{"num_hidden_layers": 12, "hidden_size": 192, "n_experts": 16, "experts_per_token": 1, "hidden_act": "swiglu", "routed_scale": 1.0, "balance_loss": 0.00384, "norm_eps": 1e-06, "tie_word_embeddings": false, "beta1": 0.95, "max_grad_norm": 1.0, "max_seq_len": 1024, "train_tokens": 381400000, "max_steps": 5820}
Below are experts of layer 6 (counted from 0) of a mixture-of-experts language model. Rows are named router (the router's row for the expert), gate (a neuron's input weights, with its number), up (a neuron's input weights, with its number), down (a neuron's output weights, with its number) and show model dimensions 0-95. Each number is 128 + 32 x the weight over its row's rms, rounded and kept within 0 to 255. Numbers have three digits each.
After each expert's rows: a language model's description of what the expert responds to; "comes after" lists some tokens at least twice as common just before its tokens as in all text. This comes from a sample of Wikipedia text that the model never trained on. Tokens count by the router's weight.

# expert 3
router:125076113131172141119157130109125178122132166131139129095183146146136141148078164108171116150103160137109156120121114092130091161160053131137131111198037094094132095106104090085135091114056114156094173159114146150111110071123118160110167152148101107096157078096126149127158111092133157135
gate0:092178162112114159139166153123186140138057116149147159146104099122175092123163149124088143127123120174143179090104087108133097092109157145072175157133126148069089107111178113134125101098094087173083137165131129113152160098204115158101135150158108161115131095136186097096073112093132121091
up0:103147154083163087154115137090129163099105121118124087158162091136079123125094097107125162070120125087138141069162177182079112088131162128141145179122130146103099100113160127061099102164204147183103162123065142087133114133163097090158094133184013103155142075061098123111126071145110102179
down0:144073158120134113136117138129112129157177146131121160138151101142134138098123070113152152162136138083101095107156126100117125123112106106105109147117158168161150139128159099139190104112192058157122175089106120175126119156110118140161135122119091110129121122133162121125056165134129125106
gate1:135114128168118071225152102131142087136067149104120131131119142153166100140142180119170138146082111111069118150096096103140134133199126131109081129133148152092115099147139125147167102154152085118152086150153176138143133136126099138097114105074121112098083088173107126126111093128115154079
up1:176112139079177108160162141166140133158076165199125134127142117101120146122145206098176115075165145077081091111169128127072144080116168120167122113149127077079083111134100099103150085109089092104228112133150136131113138149144112186089104125161089138101144133141126156144123140144142113143
down1:149100116149129204151142084132100098140115094125117141087099109169159120118087093111194134148119134151140160126117069132117124122188112166104190205133166175106110127163117156149107119134097112089122109117158110114187118066193138161150146149141136142128148135143133127075107108104131117139
gate2:125147157082133146133172127111090141071164161150113095082165106142115190120119148107132222134160096075141115164145091157105118092152110101144165121117119162123102096122086119137096127113109127112162090152189245081154075066088180129129181140184054115153090145128102129171108099087178150140
up2:125147098182154112126138184110154101130121143150074116091133179149087157134154115120139144085165106121136122140132083121127132157195155137092118113132072184155090082176114188131161147100064120171174139174175148179057140145174105157134106124092135066054123096105125155139118219175134131066
down2:059177105129134097140153140160179138111080133109118176144134142145118105112174080167117075184195198188090084149132182139115125191163122069085099129111100107133139104205085151124107109146159154132146117161209085138106105113145161131132107130178178105098126136121069109109125174120164106201
gate3:200140181141085069143113175114112109124143062154207172093144108170138152150124181083125130174151103153115187115189129158079082143122116081160112073125092134151134119145158133110143077123129119120174183076147085152075105102145195147162129117170097082107136171134121111064120101094183098088
up3:118101138160122145122099155093103153077113159125119140095121129204160142149160183158111134193101097111140149134165088129129102073160149119119155114150071116134138126135124163028133098156110129142160132155128093103144165092168091118109129138135117177092111167094140072102099121113166129083
down3:099166124141103162145108146086115158135120097139144189079097180131087131121147162099146126112152111147181131124169163154127188123080125134158172126082166131138158199141137097118106224146134145167087154085167116111057179124114096064139134095131085087119097132111092132108092115158150161106
gate4:171099163119127112156085127149191168087092138110130123105097108139168103090145134164065118182079172113166161173106122133121157153103093100144175097141147114111143162123134103102110063148086128131056193167114157133109149114089102149098151119139034151162149096116121127131188107177190124123
up4:155118090107165072168119119145132110119095205106192139121221107137131133107150125148099115182084159137118086163130158047160158134137156155086143066117114107113135134130086115167133084136103115101118183117152089103154181086077118084119103124118096156163076081086116172190199086146134057099
down4:091194183122164126138094238090052097207157085045148120123144065125120055158140122112161192115187085102133106120182162085186107087107138117131161132121106145163153105122123124150131110102099132152162130094148149102103157140099174078119141124119136081130110092128110108131120098139106191197
gate5:160099104111095129117208152172113131219115113178081138076140128071191139091099225078128180076102145137109091098137172164173093157105145155143103161136109189110090125082176103105111151139179092125105125158096111144095183079104076128145118124093170123173157124148144116196105149149198148187
up5:126202113136166119139168136086138086100049154164126054086137108147153094151163079192077136161142070133143176125163045125093150170182102103095110118134106100164089137121109142101183090140151149141160104069092162068153090198060149138134154097099131161162113151090143128124141153107110127112
down5:087126106166089119080115177086176132110091121176119110119095138140139131096103088183132109141188157157132137174154133149136136103114132131137072100135130077125115157096093097116150113094098104106110142158109028091094138149191143114143131132173144154167126119073143047184152130127109042134
gate6:144092081118196088102163112089138145154138122115107055146103196177101104133109152152164156125101130128172122127099094092074042048105071101162100133115074151125126108140137134126129162187176136164101120096115128149057166143165067163112166083126109107170126144144150158086094055179182111137
up6:094087134142162113113144122114127167104095154110181165126133117152163120111137126137163183112158132151077146079071147099166080108140121111142087199168190133141107156088120130109105150099123084085143174110089123116054143146112122126098112089082167146126191134123162071111107141141107201112
down6:148137145200122097115074124138145155124130123078161143145107070143081114131122183124115161084157128121148118168122102119097138079099105116138154140149176124088123163159141137154063139126099112123203126169169126138106180175189096088079168118117192104142145042158119082184099049133081113110
gate7:158137120133149135077154133168080164104182115143144115107185142189104104162183180166143067140097107160154158078200177186124116078138166149086167171088096145129146114123157038111133138139075133095144186143106146140100145125168183074179189083108112142109172121097107094158091098127138111174
up7:094106127159172141125143120166162145046136164086144175136108146104152139087114175176092206163116168162056169161097103145107183133085146082115180113136163105110177101086123085123154154132152139133164136143182135127142149134152147163085150103160134115091159110142116037119143093116147134146
down7:119096098136129024095105104067146151146090075139090087125074061132141153064139160179137111115133067114135119113094137110104149154098155051105133127125117149101128136111108105101128131118170230122146147131136133145176156201167134161115044123145128197130084105161127138102108185117199196183
Description: Infobox and heading structure. Line breaks, list dashes, equals signs and section headings in infoboxes, taxoboxes and tables, such as "- Parent authority", "==See also==", "- • Total".
comes after: "\n", " =", "\n\n", ")", "==", "-"

# expert 4
router:144104100131184060094098043153100153128145166119096103131205114074145195141128106186151172115116168152152197115173125113133130097109151118096137140165124165132070191146171124066114078093128119154058120119129125137154115131101107066107146121166162160123131080170119100089107132147174128198
gate0:132138138134112123158129132055087139131187053160080121126173138092101136157084096124117086147055080144110100108126165177128091161118144074111173121166185120164152102125118114141128160076181127169122141104102140173124096119158139165150108180146088115174091148069154095144132132098130102103
up0:136170127112135127182124090125121080124112159151114120158161128103179160119140101103156085237114163137120149111074081073124180128115137132136166128109155142139106123117125163152178105148162105135125129080124161152122138132112156078117106091121148111088147140141196113090137123112126116156
down0:158154172133147159138156161168165162202138179133117175157121106124111112069185169114131135145127131197163122164136142107076092140132109147118120140103111088107136110115111165109134135143105140075094108151137112133158184124119129138105147180101137128137106094147138158128140162134125152094
gate1:133135140114086161140171139173102119128127156130152049040098136173137109149112110125129134187114084159092182138184192160114127168148104076120113076150139115110135121140182125144136105142097127072130135134080137194153147093115109165108091157122181101130112110108095143137113121084138160171
up1:103132124148088118120124139133182144168157146086131089083069093157189152132157088162105107092112146167109184114192115134074180148153135114109131096198123129132100098117129147130141101143127169094091180192114149196154189122104098101143072139139147117146086153134137068177151123086121127157
down1:134099119173061143105128154052121114144103117076136127179065102136105152127108138070159156097162051112112127074120127137133137138063098120233114167100087134119130170072145153176165107138139177147100119133154147125106114160141119126128151125123128073135199177127134114177109125119176112112
gate2:113138194115159170137137103124107123192106074129135151098108135018079155099103086173201105086150127099158094146137123122129136145139098127124130133117126174115090082141165113129110142171171159171116134109089161113104152163128075139151065099136159138100148153144145094106183167135136104103
up2:135160177125191150103207122124170089135135125138110110154110091071194099121089121093119091118100131084125128161115077127143111130124124126123130178076143154118164178138094105158156132194063153100102129175110142115186137143154098123131141136056126150117115122145103157107134148138146159096
down2:062100149170136091123116157143124120122088184180130164093159098143100151124048183108169034116143082128114071202152131118103085106165102120115217096111120162112154148133141108127116125046095106084138118113145166140179149143118080104101056129170086096135080111078141148160169125133141121125
gate3:166121160113096138117117116151120119149136173081171111124211179134118050099113165127132146135147175080140110115087156142122105113160107158160073105138109067142155098156126131137159049109113142103128101134097079158058169113083118143117119164074062105150137125142149160124111064198140097152
up3:130128154149131158119101165139175086165147118110096139144128116148106097115177117127173058114119087116048144077105134061103131177135178133132096156145153104113121162142076136094122111094143091122149087135146155116111209058072114126180046154148145138062172116151126117079120134154174175127
down3:040119134162105153114114205134124119150101102108109081094072129114125104095119133090118109177150153182100122124149098111153164158125160134136170137114133179122125149035128161136165122099148115181121114175177138107154098125112139105162122090124136086113153096105123132160108161112086068046
gate4:125138182104125132146076123131166142108137150149173124104113083130061164120182103112124125102130146228104102096092056098118182111099042179134149130120158168128124129084111144176096051133090119176178115137148136067144167151106155056137139091108139147161118149147183149117128117101115148141
up4:160114083093076108074086107123091128112071188090110134141129080107138150149083107148088125104126080096149132106064125120151111139125133146080126157092112171141161107115147160181141121158107148149173163152082148138141118142150096057100107124136149105112172095103108069128093193160128144085
down4:104163147122125165135119094090141142174137125077083106176125153117173174122144135129130103094077138082089122076091153126106083111109106126087115126139127102196160185157140106107140134185121106109184130153103141153107199130116087089133056204096160154115121166145141073142128168141116160155
gate5:170118173154129069167106083141109094124135107126102184106110137137109109140086104138153077143119113155115085162187148127187104180113065112101148084145105131110068130165169072098134115061162112160127119107123101136109139153163122121073097198118149146102199064051136191135140083206113137097
up5:177120135151042178104108095116116119130152149148181120118114129165166109139138125108172103101162147150134103149128146162084144163125173096160132161140123102127176123123113098123125174190107107135137151103180185105181161099052152119068155075130030146127081217102087111194146128135122141115
down5:114147125103131106132165120160129227121120166074093154148074094102161114127101107109155127097118049119072114062142115138133101151128078184120128094124136207184124078199119145124125133129148124146138107159090155191135152151149169133155123139127123098142128123106170182071127122130142166160
gate6:170137063178073119155125154077168139133117115123117187128149162158161090147125143133125117115119082131140161106178086180195089133120088110030092135125128108124127140120116071179052108064122156189128127097142095173123157136144171073086182127117132124145083138116154165102202115151170173085
up6:096153143134065131104152132141148136119183046126151111166116084074131123099084162147083117160154156156140066108104147032098089140125122082161144150114128130138126102144104182105110140185093095118146145174155086127106078163084148159140099145071173129139155104095083091135143124119135136107
down6:169153120073164149174157102087159125136077162126145135119055105137122084105120120109118024125112135137172106175125105148123098104139098145138056129143110159120124100098165120180105160118145114116140138096171146109161169140105119124088168142176148155131101121114128181090041170098124151150
gate7:128132076140079143111122080143054069092135133073098050098130080072156159113139082181148132177093097152167219094130089085125131124147139134115133089111152113188106150152123105126156148104083154111156128190111111138126133092138090136131124145123080146081113090136101136101125064161159225104
up7:107140134163159106138147102124188182154118119138136125153144116074111063147130126069100136146171135143106065116076121165125059109113163148157177113140090177104217087081139147149133090140132075147131132104127098145151095138101160128155159144123100114212097138087189152097130116155138099160
down7:150088116113117136125170131147092131106208106093186101108080167115132064122156081070142124123127051095070114123132098128096108155111129143114146155175113102102142118098109122131148122087160118086130055131152125095142183115102123150117190131128141128067183094102130102137059177128148110076
Description: Dates and years. Month names, first year digits and preceding words in date phrases, such as In September 2024, in 2006, at the 2015, on 21 May.
comes after: ", ", " in ", "| ", " (", "- ", "\n"

# expert 9
router:146083129090186107089096077157097136114103165039176147150108112112074121113113093095138137171113156136145175100141123160097139104122153058070097052137108122118101157139112174068136077192080121138097102145052155142162117114128105220106156082122145110132118081176136108108128124181192094154
gate0:151118134129074129140143154105121135040089153159140163181125155160131114175144175169133189134105114092089156159110129150170175123145074125106158112116107179132108167137074135118106155109127122150143103115108133168116169142057138090121078126092106137119167091147157122126132080054131088158
up0:178058155081132110184128209084110156075064112115157147131126101141114115169174163086097166153098163090157032088111172121135144134074109128167158128099095073103123093157106132145158052131121139151115117095120130142106193070067079116093117146104092154119144119132147130126109094166101105141
down0:108151127155138098132107098123131079068093126110135133160171076167119111104122203109089120105137089114194144140159114091147131133118104071096167128083093117117106147091086144104132138094143067142177091120131105106142138139090200120120125135114110116066110038104120133084129121159131157129
gate1:158121087089124113098170117118128074094143073093159122136136107121101115181128127204112052123091111148098141099121110164137085147101187073089096144109125106131190146131164170130081130161105064092145175084203120091128107191182160125105085164105149155086179079082164098089114100125144132117
up1:126167132138134133098150135131103118122133049095164146109137146137091107137146137224102112128137122142100149126108157142140094129130168106110080098050129109122159142114131156134091114131134114156132178105224041120141085171133196076144115175103119118092141086092119120099140128111065082118
down1:114168158131093153121159105086117076129085182119122137134163177141130073130102143075155123119064120114172158137145163114164102151116178068212129139150210091129172088153088125130157181126138105139156157073143107135078120110129156089120116133116090130140117088100131098201129133155083131049
gate2:130137122063183146108079162157139115132146119133141162147170186068131164171118107139145079197124122161127111126130112151159050136114171167113125117143117142168143125095150145135115099120101080102075142114132123090156147051189106084127121183186121131121134101138116106149160109123129138135
up2:145128117142158139164130104107133128146130199167162094156103120128145103174146097152111141092175186155110113100205150103132142124136106110051157141149127123133128183099094126104117146097193111141111132160082154204117161137139110126043126124099060124122149113157147083113070092113115146144
down2:141111176093153110140144183179098205143090097134141114117116139124154159124154162174129126149171121114144158195126140148118088097076164158163092099110147165174093043138154118083123103137116093173190162109136118095112149141089159138161077087156093046103099154091126172162139154107079110093
gate3:081104105159163129135097140071158127117123099101120151143142083111060140096081156115121110098164179134136142092107103121100098117130114148175176158067107128069116086132092180073111101123136126074143119181132157121106143098103129211205103119135133181106133069104148046090088120136165084137
up3:126147076092136118086109174097070086110094140142103126153156106140139098184171061163113183155142128109143123129121098107093147146123098141133117115185078108170091181107199111166191132154111158168071097091114101144141115145149116115055170147176149049066106179116112163146097153167089154116
down3:168101109202102122065156113133087153105129157131110142135102101148153112118191119091116094175101133155145162166097118119093135144096124149087094126132123187135079085080147161181160163176081175127150137133155131147117156115114146075079117123124182097116137128099162166095080124168189140104
gate4:128092119130096160129121118143082163150105135085085080093143157173148071101132187102134173112144145114072159132172080121112099096113120104142126077093138126144070166135149114108116106089113118136157090121112165147234114084104073076200108122070104128171153049115162101107080105198108140160
up4:136091080139072137169091148190114146089066140157080173126106175125143092150122141131123121150102026108169151121163172178138171119131102114157129106086113106122080180075122166145096095056079138134162076102129134172137146130148115142166106125145073162109166142155166156120067173157161210136
down4:162068060129166121177147131101172098140111141122131107086130144156063156124124159100158083193126119162117137112118124185186106125126160148087118156138091157104131104142139104122144110124118160129088071116169151076160123142153043098113098169042074139092187158131093109079150152158115094183
gate5:187152134169126129103112173113128081104166135153204130079110067081189118152181069167126140165144149145128073129109106133118155179142104138122128094099098129109130140165155107053165101086105152132100142115116135090039163199136047205190109138162135144120127145146137117186173135141082124079
up5:189089125159100075141112129095122161128146114151108098125062126128172155125152127138162136158142128151090153148116122154155136163170117138188191101130143162145144098120107082161134133160089089157171109107117107141181131102113207073165215170144092175098093099127071143091122173128093153128
down5:140143148151143153142098117086106153146147073196098145159137084082119102132135157088106162159096075093148131074114118084162127072099147082128154178072163104160152096168167082105150104124155142140119106177197047141122116132181160160132133148116196184162188153116160079147102097064105136120
gate6:165139158133129055160129082086115130141141130144147066081131146100162104111151157086169124139151107107049076111122139140166148081157152157078104103128118133108119107085106131140148112148081084159109043094117110104134130091159115151133115102126130134133116106138113174173172097136108112105
up6:039114143157125128150139182113132091107064110160130134153129145111110117108136141134088107132093138115119172162148156176090135126101128101075127128077107106136136074108093128108096115094178135129164167161129143121128118140141075180124101113121131174092110131162116091105097138105090153093
down6:180095169145108187135158146139153132100081126151196121104129129112163202114128123146143111111129124168147138161114117198084071160151155217115127084132117130092101157136118113157107121164131175162154174155152096092136121079121128124092118117098068104127146195124079127130103203118115149135
gate7:180157151144157128103171062120155126135108119068142195131117170134138098137176137168101121156118177081161153127136090141137192097098131093134122148178051124075104147121122063154186168108137093161103121120126106115130103155158169116141140140075099109156138074087120148096104116047130190122
up7:105157112137136109137153103100142132141151099154167124090111125128149127128133121055112105081223129095146142149132178147110108124196130140142177125128167107091141121091138159077120154137186101138202115109051118166110139154135103130134148193162107133107118162141184182169082177137112092090
down7:131093104151114114060098137079104142058117139142117054138151133139160146132114079141144128124125108183101130140132062116131145096142080152083175117104118167212164073126112156120060102182128154116151141169147174146139115108163161154146085159171112146093109092170161118111162098176164179127
Description: Digits in numbers. Digit groups inside numbers in scores, tables, dates and citations, such as 6–4 set scores, 1960, 479 U.S. 1063, 200.
comes after: "1", "2", " | ", " ", "–", "-"

# expert 14
router:187099124083144065074147102146096142079148170098110100144115122085133126077156105146151128116140099138136132117152107166130077146124124087092100111116158185123128151129144105095181147118124166116098108186106188096116030148164111214094128102186125100056076077152139121064117142153143122139
gate0:190186178098098090059140206138147216117149128129158068168081120142115111165091103107094124181154152079114110149126089106074132133184084096140122123129167137129117161101121150082088146097148143128139121178170165084106102169108157113121131104105101054134158095085099099094129199108090210059
up0:160114152087131163065085141164182163082130192168104113115136139119096124112169147123089163164153107077069137112141163072129136096076112132148139086173174104157174136077095107101141115149123187154175102105086216155090067142119078163043098147146125084122161149110139131111117142074130191131
down0:066109100133119116176138187119119137148161090094225134067110125146130127160095088157101159092138146104180150169135125135094084116197180084180153139107096211136107122118142097096158144112144140174110141107164171136160142187123137128171155137076102156155139113141109191073101122158128165119
gate1:096133132186123093104133083145115109162118167142121121111136096171173096112113139116134133128097094122126094089123186157163109124102158136225064145046108085117119137112097152110121046141155133139146134140198117110130128164070096155161170064158113073099146072090104117085125168129131163141
up1:098095136056134180132111134088188168143131098116101153097132168099073179163193137087126127135148154118138104173105061138100167102198097100081157096210150167134122124185200193104119102145092164119128128113097139137137160119113101160121145183134146163106095170151131115194146070055122102089
down1:135117076130092186140108163110092114191147119113099131144167194134146110137135147095119086161109135077117097153046079153110154044155163177134118129140135091123083134169109150144112145134141146099138136125101134156143163124140113092150094123066165158135065121121095144119199093110085155164
gate2:138131144089182158102136141098086128181137140169146145165089104090115143143192118213042136185113069094181088176165103102100149114182118125066141094149163145148085169144132101061070115165097173128162116071161127115138133124074133142116118147141116155080101118114140095098178156163173149101
up2:056131131158079174113112129186150111076148118123123086109162135084137080119115150078192126109160154135150167088159162091155111111152168113185148125117116204077134116144178122154123118064131065155107149066109103138135115084142081157138100204148128120108085132147137090135121119110110116138
down2:157130120142148099104078040108164179166083145146123131148134140178155158140092111182078136092155113123090131110136084103103120102094171136134140079179092079146118078070156139153157120153120124121116114158150144202173117098162109144168088107053190112137104105113150122164110070152109126095
gate3:091125113110139173085125093131148143146143094091138125134097138204076133106175089141109188153126161156138120134127152131068137099077106165109128135139166184112144130173120113125111160051099069090150160090117141135121139069114187113096086102113091132060147167099143078108120111150108045091
up3:104174105123130177143106100154141101109113116104090159142112148163135059102195122149144165114139106136146113158143152098081168207101105091072185140143166145145079173157110111103159097108111132100140139092095121116142086122111148123050066152052124164161183092117087148096091134189100081163
down3:135104181113159131113093140192064111176168149107126168111077165133118084109112118095162085114086070125109106187112174132077171101103129159117131138156122114097156168147154119156138133162122052141075119147146117122074168116108112191143107086133103114145132125155174187148155148191118193096
gate4:159104105144162119085097127154140121115083129079107117079120196083121119106120079094178137119152140062113097152183095133152144109069172157175115133177122152141170138141130138132172134095141091104046114151118145176167163106135173136110097145098141108193131106162090113155148187086158184104
up4:069171176111132117149171088124118145142148143074149172116131182129110109152088150150048092088080115151122163148073107075134118137120087121223104115157084102138122157145144109107071074118129154117173050065096114124078146115154165062072133087093082127140124117118098126110151102096140142129
down4:065153154107166133103081130139108114118097086148093151120167114133146100115096099163095156143062097156155119131101102153133147146156111105082145138103090088117155084139159155145058107110120115111176143151101166116085167099179103158138135153055212131096146133074162198148163104104135143155
gate5:140167081162148166093136091157103131146137151100172154152061111119137109123151102106092095131098181127120143103109129078124073110145140140201122176129142122133100161170152160141170160096092109149139112115207167111178108124149114091145138185103108118121131238182140137084113128114102119202
up5:086098139091113095190137179123170096116139084164140092092155122134111178158130137179143161122147041108119128138153177143137190108136144124085120132108126091099152134112100085102083107157163126111124156156119108118075134119126109172118113101163167091132129040059103096203138102128084163039
down5:161142100104148121141170170126145132090098112161086163084136127169137214143186133160110140101115117166142123134135170123172157104093097110036122095142135178085106156135147122116083089106147141105062120129131088115165159128175119110107166085047135187109163125176103103145067123100155077158
gate6:145111091135142170107139106103143095145116118060124189132157147125132152112140146112150060138137150115101112051150158094129126124118135172170160115092178155129108188107097168091162104107110044140109116130124098103146115110170145110106080164131072118107101064088101064155112138102125142103
up6:124133105179098112117071073143075194139097154135097088150115144142111115139153146095105180152156101149106143177148120159134127141174093106146119157109083164095157113071186087203130115116181182127168113126146101138097132151108114112156197038140174123140109149200191193072070124151092114126
down6:161097164106117161125083120171124107132145111122100096174097118102148119183065136099122146204172090125160102086089119142088137126135095095079174132105172153120099133103142113121068123103133170130133188106157126130105110136125129101148122119127199105179165162144148130078125150141162094183
gate7:114130163152049110124124099048098095123138167128165147121151096143161105124170118111127123149127151154149129130113158138174058108072152141071134165097134093114145090166124145120088196194093104138097130170100153163130095156124168154066139121127107129085106186082151094169114198136130151145
up7:116158095175158158088139153128109170156158160141169141141127134117108098129091108089112073146164124131114118152149127095127145138135077135120126094141159111100116144091104080111122128177138159125084116129129117086076211084146115161116163114142099136147143148130143132122157081147105105057
down7:163127108091099147082152118093177086108107135179145108096096137089078136130116084128129135140130078141149134156117134127173121160133182115088171158113134086154134179169127118176129096113103102192219129130111098146180085069123130153177091100115119088130197146114152152101124102169194135157
Description: Capitals starting lines. Capital letter starting a paragraph, heading, list item or cell after a line break, comma or pipe, such as More, Major, Gosport, IRL.
comes after: "\n", "\n\n", "=", "/", " | \"", "\""

# expert 10
router:148123118080116099109111108125099170153132183086148105136137185121123140150163144105160152177128196137182170104131084131152128166144089114100185096162119132103087174130174129063199104164100160119109121186053162147166118135126140074099114136105157151118144158161140096082118106141185175178
gate0:166154092091090165095087150112133091138139086082061111080160162173176090195138156112176112064120103083111144124138066105120100178116119134125035098112094144128117162133116119106167151186138072108126122148177204120125121115124163163148134179116117160095139198177109103125146173071123205119
up0:133145118190103149172088080127119113144129092160183136115140132148114141120124099119076158167122110156147121109109106118115098123069067140117156150100169132143134169149160136116082136064144177172161093156081089116139114155174096134109137071126119061141109094122134150074127080191154116140
down0:138142166095090144136119080148191162140148107135125159128138081121106110112134104148111086093040155118161138135112093144136141109116092116101102142085103100150079178183145063124095141152085114143147098140108174083145090139101102089133143080143101066133079111098100143072145107160188112123
gate1:096093155085195147153138117121090106102104073171153135118111149152141155152126063188138198096118144165147132101162129201108157066114101141119220111153105146147116136130128111148158170116132129178148121188159138160130158120128131142091109198150125133133144118160168115093141140125112122112
up1:102161081103139159161087124113121129110172085120117122135109159139111142102120116139136160092146067076141130150151093078183152148153156138128152086155145182094149180187122062143223181119130138156089091162134108088163077123102187182124138118099158125135093170072129127097132176166134143159
down1:139138185143149164131150058104094164104095159120109129201163120108187131111121147182163167133175048124136098153154106145141161206176143103120168100110185173076172147127104125160127225079134160104143170164102109129089081163096119163145111075080183124161104123143118138106133093104134146178
gate2:098080154119139081195139119093111125098107163050103150158099195140165071118113103127132134164101093175184087127165105122124164084099122139098129062098109131146143116102190100122046149151118169090127168082226189161126106131162085119158113107089143118087061176112129123105116142138138117098
up2:088123142100126055101118118145187095112094128124077146132053118124135113127147102185125155120090142165183163171146153124153098097097136142095077146065084124191114181180110114115128112157117153115161175155160182161136210153114139106135170137069126077097131115148110163132148164041115081112
down2:112081111147172103170092073127196155154117144141110142114070195216109157123136141147127118132107104115114174107136148120156132107125137166175075132129156092098179153123150150110107159112123176088114115069138101111132168097096123136141121135143085149130140164111196128120157157147120115123
gate3:184118122095095172089058086157104130103072125101114118093154097199115227141109188150120166140119102200113122090134113101094103113142095137163159212123148184056080100149162152145090194130110117078072139090172138095172122127132123145178143188132123097176123117134152167126160123097121117136
up3:112064131149136137105140128098094120110111158109141102148158085131130128141129108114149091126139115177100110054105128127086139147105137103147112133129144116073108186084192138143115123139120163136130102136198147149075108167158131149105158174153103117146181153141223142085151095107170137106
down3:127114125142129153107083150175137144139143098069156101157090118209120163185129123155082123185123132178088120150078093131147121128083130214123162080110122139120098118077135118103071124128147102134107112136133106141117111132118090123143155129193068159166128090062159105153115120191112116153
gate4:121186100160073197114130133108102043106118096139141112080082125063105163090089154129152129076123121136158168155121117194167149145118137088119112115158086093088126074161120114129105106155084124125196159125166091145073118139118133189124143098130113140168107142136133194144091137125181125120
up4:155114133098164101156107112163125152118094145145161111138168112130113100166076176148135163155135101149126064168134117187156131127132155144126160147122135150184172051067126148132099188093163128124119127133132158127136151062087091164143088121160136060139096100139235173050113127143132191189
down4:112126178154116086116085128097132139119219101151093130149101065153107142111199102156106106097080114101113105188126142158158145205163172148166115144142093121100166108070121138142106143156122126165108125160171127152132130139116116094124141120083131118163088127102133068095110129075084176128
gate5:076113156105094153131112128092205094086082094149097145133113082094123116119080124152133141110159138140112076077069107133113098153103078169111086135153116107104199146180095134129203143165129125122094108109182097129112084105058180156087155086127157096113100158151095156120162202125179124092
up5:130093124135065168107108120153095108120113096148091096134159092122132075141098135124082080108132138136135092089135226142147162178140058108125105174129190073109141180155107116140120118155123101138106069113146046126140116135137121125123113082139127097064150163151087108165162115141163164112
down5:153102133133091186169125108108078133086103154078159067114172084121156099158092180130152165143097122128093091093127135101106167152102131149173124133144122055164170155173119077109124114184132078060125132124172111143128120179169074068153106116019233130185085184138168084125114140159109124132
gate6:075142105127087158127138134144192162123036095115145139113029102174139189163122107119127128147087156144161154097140152075138140144065120121069167142145121130089141133139185144066142122159099133117134193132150117128213110089093112148117123113115138140048130152149113111053153164162093111108
up6:041113087100109093138130083152154140103079112152142172090057125124142160170121150106074150128130187109127157117150171080131110141097127137143165138133157125095116155128169113133076151183089111131161159124131102127199063124120106135068117129152160121102134133131090091082102183109084086088
down6:075131153099111150161163107137180102201127140113143139155128145111150149135047129075131147161104146099096064080084100171150178141206178135107155169164108083150172154182120134147111143123064180117122132151088152156196138131163122121091110143152154147160129164117164163081158147115149119107
gate7:128121119165110138183137164113086111119124167192063147159132146179105137141064105128121058121129086080138116133169070093121147192095109152123124080164066148165091119079128156101136130110077099137153130138131135164097107109169129063147129086096148108173118160067149175110097124152175129093
up7:084108116157129113152104087135090081114139136082130109127140094120155127067108127114137126169106097171144142128106109112109113180134113117144152108054105152086156111146199139200106108129140142150133155122157101111122190163086176140197133078066121114084171123120228123163234144087105147089
down7:150138147073096143154073109224152143209085116129160130092129124164142144051110109164149067102101126149137148103068099143171139174095125143166132089107092088153129106158140137136139132161156118112096116155134072062163090150109148161123155168120118090085098120159172140155129132108156162102
Description: Line breaks, non-Latin bytes. Line breaks ending list or table rows, raw bytes of Chinese, Korean, Japanese or Devanagari script, and country words like US, Chinese.
comes after: " |", ".", ")", " |  |", "==", " |  |  |"